config.toml
n_layer = 8
d_model = 192
n_experts = 32
experts_per_token = 2
d_expert = 224
d_shared_expert = 0
activation = "swiglu"
moe_layers = [1, 3, 5, 7]
router_score = "sigmoid"
normalize_top_k = true
routed_scale = 1.41
balance_loss = 0.00866
balance_bias = false
init_std_router = 0.00651
lr_router = 0.0015
n_head = 2
n_kv_head = 1
head_dim = 64
vocab_size = 8192
norm = "rmsnorm"
norm_place = "pre"
norm_eps = 1e-05
positions = "learned"
qk_norm = false
attn_scale = 0.125
tie_embeddings = true
parallel_block = false
init = "normal"
init_std_qkv = 0.0513
init_std_o = 0.0128
init_std_up = 0.0513
init_std_down = 0.0128
optimizer = "adamw"
lr = 0.00249
beta1 = 0.95
beta2 = 0.95
weight_decay = 0.41
lr_head = 0.0179
grad_clip = 2.0
warmup_steps = 361
schedule = "wsd"
decay_fraction = 0.797
decay_shape = "linear"
final_lr_fraction = 0.0
batch_tokens = 131072
seq_len = 1024
doc_mask = true
train_tokens = 461400000
steps = 3521
dataset = "wikipedia_en"
Below are experts of layer 5 (counted from 0) of a mixture-of-experts language model. Rows are named router (the router's row for the expert), down (a neuron's output weights, with its number) and show model dimensions 96-191. Each number is 128 + 24 x the weight over its row's rms, rounded and kept within 0 to 255.
Before each expert's rows: a language model's description of what the expert responds to. This comes from a sample of Wikipedia text that the model never trained on.

# expert 19
It responds to: Table cell tokens. Cell separators, numbers and first words inside wiki tables of results, elections and sports standings, such as |, |---|, Turnout, Result.
router [157 105 142 194 139  94 114 127  89 132 137 129 158 111 160 130 123 136 119 130 125 157 152  94 147 109 110 112 137 132 107 107 109  98 145  55 123 123 117  95 127 145 136 103 108  65 167 120 139 151 120 125 140 123 166 157  73 140 156  92 120 146 129 124 119 131 142 120 156 109 135 154 152 125 137 129 120 150 107 108 115 119 184 144 180 117 140 146  90 110 147 113 132 142 125 114]
down0 [137 139 119 145 104 128 145 128 101 103 148 125 109 100 153 130 171 129 125 102 101 120 135 118 116 132 109 117 162 101 115 164 120 139 120 120  67 166 180 108 158 131 158 142 175 130 144 119 168 118 150 139 168 129 119 123 170 121 120 117 156 152 127 121 188 126 119 184 132 160 149 119 139 134 136 146  94 174 121 118  88 134 150 144 117 107  96 113 133 112 164  89 149 113 120 106]

# expert 18
It responds to: Structural punctuation marks. Section heading equals signs, end-of-line periods, closing parentheses and table bars that come right before a line break.
router [160 108 129 202 149 144 143 165 106  98 130 124 124 120 137 123 110 125 144 127 121 146 138 103 132  90 173 148 139 117 104  98 113 106 138  83 152 137 129 114 116 145 152  99 108  77 122 124 138 149  77 106 135 115 137 176 124 175 133 124 126 148 151 125 139 117 122 125 133  84 153 126 161 105 141 156  74 139 144  39 124  92 163 154 172 113 153 127 106 100 156 126 117 131 127  95]
down0 [122  87 120 167  98 127 123  86 137 141 120 101  97 151 132 156  90 130 166 101 124 124 142  72 101  89 170 107 137  90 125 126 129  96 131 112 142 161 139 125  85 106 132 173 153 133 119 128 135 161 123 121 129  97 116 125 124 151  99 128  89 153 114 123 138 143 154 130 117 128 111 129 134 159 133 137 152 119 108 125 162  79 125 137 108 129  94 139 159 122 126 101 120  84 146 126]

# expert 20
It responds to: Single capital letters. Lone uppercase letters starting abbreviations, initials or split capitalized words, such as S(V), A(B), U(.S.), T(ristan), F(ARC), V8.
router [137 119 121 169 162 132 130 128 106 136 109 127 141 137 133  97 118 131 141 132 134 139 149  96 139  82 143 133 140 168  93  87 106 120 159  92 146 125 133  87 107 135 138  80  91 114 146 115 135 124 105 135 102 110 141 133 134 145 148 108 114 207 133 112 138 146 137 126 155  98  97 146 146 122 119 113  82 161 101  71 122 104  85 182 160 128 134 174 112 102 138 160 114 127 140 119]
down0 [135 144 171 161 113 136 126 139 127 101 112 126 110 128 109  86  95 161 124 127 168 118  78 121 130 119 100  99 157 120  71 141 145 106 122 124 121 125 145 110 102 119 148 110 140 170 118 129 127 133 128 139 131 126 149 104 147 131 108  95 103 156 151 142  62 113 108 116  97  90 161 112 132 170 117  86 154 124  94 130 149  93  97 139 136  83 106 141 135 124 131 180 130 116 104 135]

# expert 27
It responds to: Final digits, coordinates. Final digit of a year or number before a space, as in 199-3 season or 200-2, and degree, minute and second marks in coordinates.
router [144 129 150 204 132 106 104 124 107 110 128 149 148 104 117 122 132 159 152 121  99 146 126  99 117 104  97 130 134 134  91 109 102  97 140  89 131  98 106 120 121 135 105  97 105  80 170 123 147 112  98  86 134 105 147 146  98 159 118  90 110 141 158 116 147 145 153 150 134 111 149 129 191 124 122 134  76 136 135 127 127 124 191 177 172  99 162 147  84  89 129 112 146 146 120 121]
down0 [109 154 134 126 112 134  96 162 125 126 150 173 154 116 143  85 128 142 127 160 110 142 148 161 145 112 157 113 128 141 122 133 170 144 141  99 151 126  90 115 130  88 128 145 146 100 155 137 137 176 115 111 145 145 106 102 147 151  90 110 137 127  95 120 168  93 154 158 138 182 147 195 150 138 121 136 135 100 128 173 134 111 100 140 124 134 166 115  79 144 113 109  70 129 151 135]

# expert 26
It responds to: Naming and role words. Words that introduce a role, name or agent, such as as (appointed as, known as), by, named, called, former, and opening quotation marks.
router [134 106 151 163 138 128 127 155 101  92 112 154 131 146 121 135 139 139 118 103 161 164 151 107 155 126 132 118 136 150  98  85 119 100 148  68 123 114 107  99  81 130 135 108 121 104 165 112 122 107 102 107  96 100 164 136  82 113 155 106 117 131 160 104 100 147 151  97 162  84 127 140 171 132 138 125 120 148 121  88 115 142 136 157 134 134 149 163  83 122 150 152 152 164 123 103]
down0 [ 99 142 111 155 147 141 122 137 135 164 138 120 122 158  86 131 140 114 129 170 126 148  87 145 123 163  87 137 116 127 139  95 117 149 141 115 144 132 124 145 112 114 127 127 110 108 156 150 142 141 169 129 136 138 102 109  89 125 119  88 133  53 147 125 107 147 119 114 139 123 141 189 174  87 114 118 111 121 150 132 129 157 143  87 141 137 159 157 122 101 119 165 112 150 128 128]

# expert 9
It responds to: Word-ending pieces. Closing pieces of long or technical words, such as serotonin's in, parenthes, Mauremys, plus prepositions like in, at, on.
router [146 113 155 149 159 122 100 148 106 122 117 123 157 123 132  93 126 114 126 139 124 147 137 102 127 105 147 137 136 158  85  84  95  96 142  89 124 127 131  80 109 154 142  94 108  85 146 118 137 130 102  94 118 102 160 149  94 159 149 101 124 173 171 143 126 143 150 142 131 127 151 158 163 111 109 142  86 162 123  81 110 109 124 176 171 123 150 144  83  92 150 118 130 113 132 110]
down0 [132 110 187 114  81 108 136 147 133 151 127 124 122 113 113  93 113 105 153 112 170 154 149 147 150 106 119 143  98 177 158 154 112 128 122 151 114 141 105 133 102 161 147 129 150 137 117 146 104 114 149 153 121  76 122  83 101 141  97 120 163 109 135 179 129 159 113 139 140 143 116 116 103  84 131 127 165 101 134 117 154 125 118 111 145 111 118  98 102 144 129 118 136 108 149  90]

# expert 29
It responds to: Determiners and ordinals. Articles, possessives and ordinal or number words that open noun phrases, such as the, a, his, their, first, next, two.
router [144 100 183 143 147 120 150 163 118 130 137 160 138 110 143 148 165 147 141 144 124 140 138 128 151  96 122 120 155 150  97 115  98  92 149  56 113 126 130  93  94 126 136 100 111  84 151  92 110 119 111  98 107 135 113 134  94 159 169 107 123 141 125 111 124 142 150 136 128  58 172 150 147  94 130 111  98 132 101 114 130 129 187 136 153 111 120 154  79 102 154 120 161 142 109 118]
down0 [113 144 144 128 120 117 118 122 149 128 153 129 103  94 161 112 122  65 117 128  79 137 130 172 164 137 144 106 145 120  85 140 114 118 144  82 143 145 162 132 132 130 113 115 118 132 130  76 115 152  99 162  84 105 139 102 149 127 178 116 101 147 134 181 109 143  92 149 150 137 115 117 155  87 150 132 123 147 139 183 164 163 148 139 137 135 183 123 128  97 122 121 105 155 135 155]

# expert 3
It responds to: Table cell separators. The "| " separator between table cells in election results, sports standings and episode lists, plus some past-tense verbs like won, played, held.
router [148 135  90 190 145 136  99 142 122 137 112 122 147 136 121 114 127 128 126 132 104 141 138 121 131 101 123 144 155 132  96  98 124  97 137 110 123 124 132  80 126 139 137  96  96  62 178 129 125 155 123 107 121 130 147 164  87 147 140 104 130 179 162 118 126 168 152  83 113 116 150 127 179  95 127 153  96 157 127  82 125 106 109 180 125 103 141 149  90 100 143 144 128 118 138 112]
down0 [119 141 148 157 189 206 117 141 151 134 114 158 109 148 108 161 136 160 159 112 126 168 137  98 108 115 116 119 166 116 136 118  98 160 134 117 107 133 129 159 154  92 165 117 121 107 142 113 106 148 139 154 129 109  83 138 139  95 127 156 161 133 100 123 158 126 115 128 137 165 148 105 109  94 103 111 102 137 126 115 115 116 155 137 133  89  92 113 125 178 129  99 173  75 116 113]

# expert 2
It responds to: Name-initial capital syllables. First capitalized piece of a multi-token proper name, place or surname, often in tables or lists: Mur(cia), Pas(adena), Bar(on), Mc.
router [110 145 198 155 156 114 122 152 121 123 125 128 154 154 132 146 119 120 117 154 119 136 138 106 140 144 115 165 151 163  86  98 106 110 137  67 121 112 138  72 100 139 134 108 117  77 149 129 116 163  87 111 102 105 136 120 123 136 141 103 118 189 135 108 113 156 170 147 163 127 139 147 156  82 122 167  71 158  93  45 118 139 105 155 128 104 122 159 111  88 156 111 134 118 133 115]
down0 [170  98  86 149  97  95 127 124 101 145 109  80  92 106 112 121 198 136 142 118 123 146 138 178 151 119 200  86 152 159  86 119 146 124 113 110 120 109 145  80  91 132 129 113 150 144  91 139 147 100 140 158 166 150 125 144 106  98 154 119 101 125 103 163 174 137 116 146 119 185 126 145 103 142 153 137 131 109 136 117 152 106 160 118 144 113 113 119 121 192 105 127  66 148 148 135]

# expert 24
It responds to: Foreign name fragments. Pieces of non-English proper names and transliterations (Korean, Slavic, Greek, Tamil), often diacritic letters such as ö, š, ć.
router [129 133 210 139 153 114 118 123 115 125 120 120 148 121 102 111 132 125 123 137 125 129 132 110 134 108 159 140 143 146 116  79  77  94 131  98 125 150 140  93 141 154 130 118 127  90 135 127 161 114 109 109 134 103 150 149 104 159 161 123 107 180 153 128 140 148 150 138 146 126 154 144 120 102 126 127 112 156 141   3 112  96 107 174 154 148 135 137  88 116 153 120 151 115 119 128]
down0 [ 72 119 128 132 133 109 122 130 139 124 130 105 101 114 127 112  91 131  62 131 122 134 112 131 131 159 107 133 149 124 159 143 113 131 119 138 136  88 112 110 133  74 141 148 130 126 185  99 152 127 112 125 146 108 123  60 122  80 151 125 123 131 130 134  92 169 125 176 155 158 120 123 127 102 147 134 119 130 126 116 145 105  67 112  91 140 108 159  96 148 123 140 123 113 194 128]

# expert 1
It responds to: Prepositions and connectives. Function words inside running prose, mostly prepositions, conjunctions and auxiliaries before a noun phrase, such as of, from, that, when, was.
router [144 107 177 137 151 135 137 149  86 112 119 119 128 114 138  98 121 136 107 141 127 127 149 100 137  88 137 148 118 175  95 145 146  81 151  83 124 112 148 100 113 129 125 119 102  92 152 113 118 134  68 103  92 117 159 161  65 138 139 116 140 131 141 108 136 126 128 130 156  77 135 158 185  87 129 151  89 135 115 112 149 120 199 152 146 123 150 143 107 110 144 130 120 140 128 115]
down0 [115  89 131 155  86 125 115 139 149 151 108 144 143 136 131 119 124 138 126  95 158 136 148 151 122  97  66 128 139 121 115 147 124 126 136 131 130 144 163  90 151 129 172 133  94 121 118 142 109 136 136 160 118 140 115 103 139 173  88 165 110 102 151 132  98 114 162 176 156 114 153 161 100 127 122 123 121  97  98 143 138 115 161 150 113 128  67 115 163 161  97 144 120 134 138 123]

# expert 16
It responds to: Institution and title nouns. Capitalized nouns inside names of institutions, wars, places and awards, such as House, School, Street, War, City, College, plus public, social.
router [142 116 167 162 141 114  98 156  98 128 121 124 159 127 139 126 127 139 128 127 106 133 141 108 149 100 166 136 147 158  97 105 103 105 154  89 147 138 122  53 108 148 157 105 100  79 139 120 130 142  97 105 130 102 140 137 106 135 150 116 141 184 166 131 109 142 172 131 129 107 141 140 183  86 131 143  90 177 116  83 126 133 131 166 150  95 135 161  87 104 149 117 118 116 129 126]
down0 [ 99 111 114 141 142 128 164 137  88 120 141 130 124 127 159 153 118 165  79 108 109 137 137 125  79 132 134 136 162  96 103 137 111 151 131 159 179 130 119 158 146 122 153  77 139 122 106 123 161  84 100 119 100 129 152 156 150 109 127 140  78 141  96 145 150 117 100 109  98 163 122 128  89 113 133 137 148 117 128 151 124 123 135 188 140 114 159 140 145  64 143 104 101 144  95  91]

# expert 11
It responds to: Year prefixes in dates. First three digits of a year (201, 199, 197) after in, a comma, a month or a pipe, and sometimes month names.
router [148 120 135 180 115 114 115 155  99 121 127 140 151 122 137 109 153 141 109 119 126 143 153  98 150  99 150 116 159 154 107  75 112  72 120  82 117 124 123  97 112 133 133 117 122  62 179 115 135 132  83 101 113 105 127 157 133 149 120 111 155 168 157  88 120 125 141 129 132 108 110 149 181  97 143 152  82 157 117  71 139 123 148 176 155 118 135 154 104  95 175 153 144 114 130 138]
down0 [109  61 131 117 131  80 141 132 169 129 110 147 128 121 129 110 147 140 110 156 154 131 151 147 124 139 179 142 126  95 154 140 126 137 132 115 102  91 142 151  77 124 116 139 135 123 150 140  77 159  91 105 126 102 139  75 125 134 134 113 108 131 103 149 154 130 134 136 135 163 130  90 143 168 118 136 159 128 153 136 117 147 128 126 144 126 143 103 100 142 133 135  93 140 118 146]

# expert 8
It responds to: Table cells and headers. Pipe separators, numbers, dashes and header words inside wiki tables of sports stats, elections and schedules, such as Notes, GA, Votes, Yes, ±%.
router [153 114 148 191 128 115 113 171  99 153 128 141 149 122 142 132 120 153 141 119 120 134 137 148 154 119 146 135 132 139  94  96  99  88 146 100 137 101 113  90 100 110 153 123 101  52 173 134 131 150  97 108 129 103 145 167 102 142 130 103 129 161 135 137 100 128 179 134 130  93 157 167 190 111 134 151 119 118 116 102 133 130 175 170 145 111 139 167  85 126 135 109 128 125 119 134]
down0 [151 170 178  92 108 107 110 169 118 145 126 138 125 139 149 105 133 145 108 197 124 156 105  74 132 147 137 141 150 146 116 118 167 166 145 120 115 122  86 111 145 150 159 110 144 162 152 143 151 135 170  68  95 136 131 142 109  97 190 142 155  97 171 144 125 110 116 108 144 122 137 137 141  90 138 158 131 157 158 103 138 154 112 111 140 131 104 108 133 164 129 160 121 101  62 150]

# expert 28
It responds to: Single letters and math. Single-letter word starts and LaTeX math symbols, such as p, b, m, \frac, _, ^, as in p-age, b-op.
router [156 126 147 154 115 109 136 137 114 102 141 126 140 127 143 127 143 156 121  97 114 127 135 156 151 105 146 113 130 136  93 107  92  94 147 104 154 140 130  76 107 131 117 109  76  83 151 139 138 139  90 101 106 107 130 156  89 143 176 115 134 160 161 160 127 120 139 136 117 118 134 136 196 141 106 143  85 171 103  72 147 122 116 161 156 109 134 158 104 122 138 115 149 115 102 120]
down0 [135 114 155 121 115 121 143  99 130 164 106 119 106 159 135 148 148 120  98 189 118 155 124 146 118 132 123 128 102 131 139 122 176 124 137 123 186 123 126 157 136 103 153  76 154 180 116 145  93 125 160 138  96 113 119 107 127 117 124 128 141 117  98 165 152  95 131  80 138 177 123 167 156 138  96 121 152 122 134 140 162 136 143 111 114 131 139 141  92 136 163  87  92 137  95 123]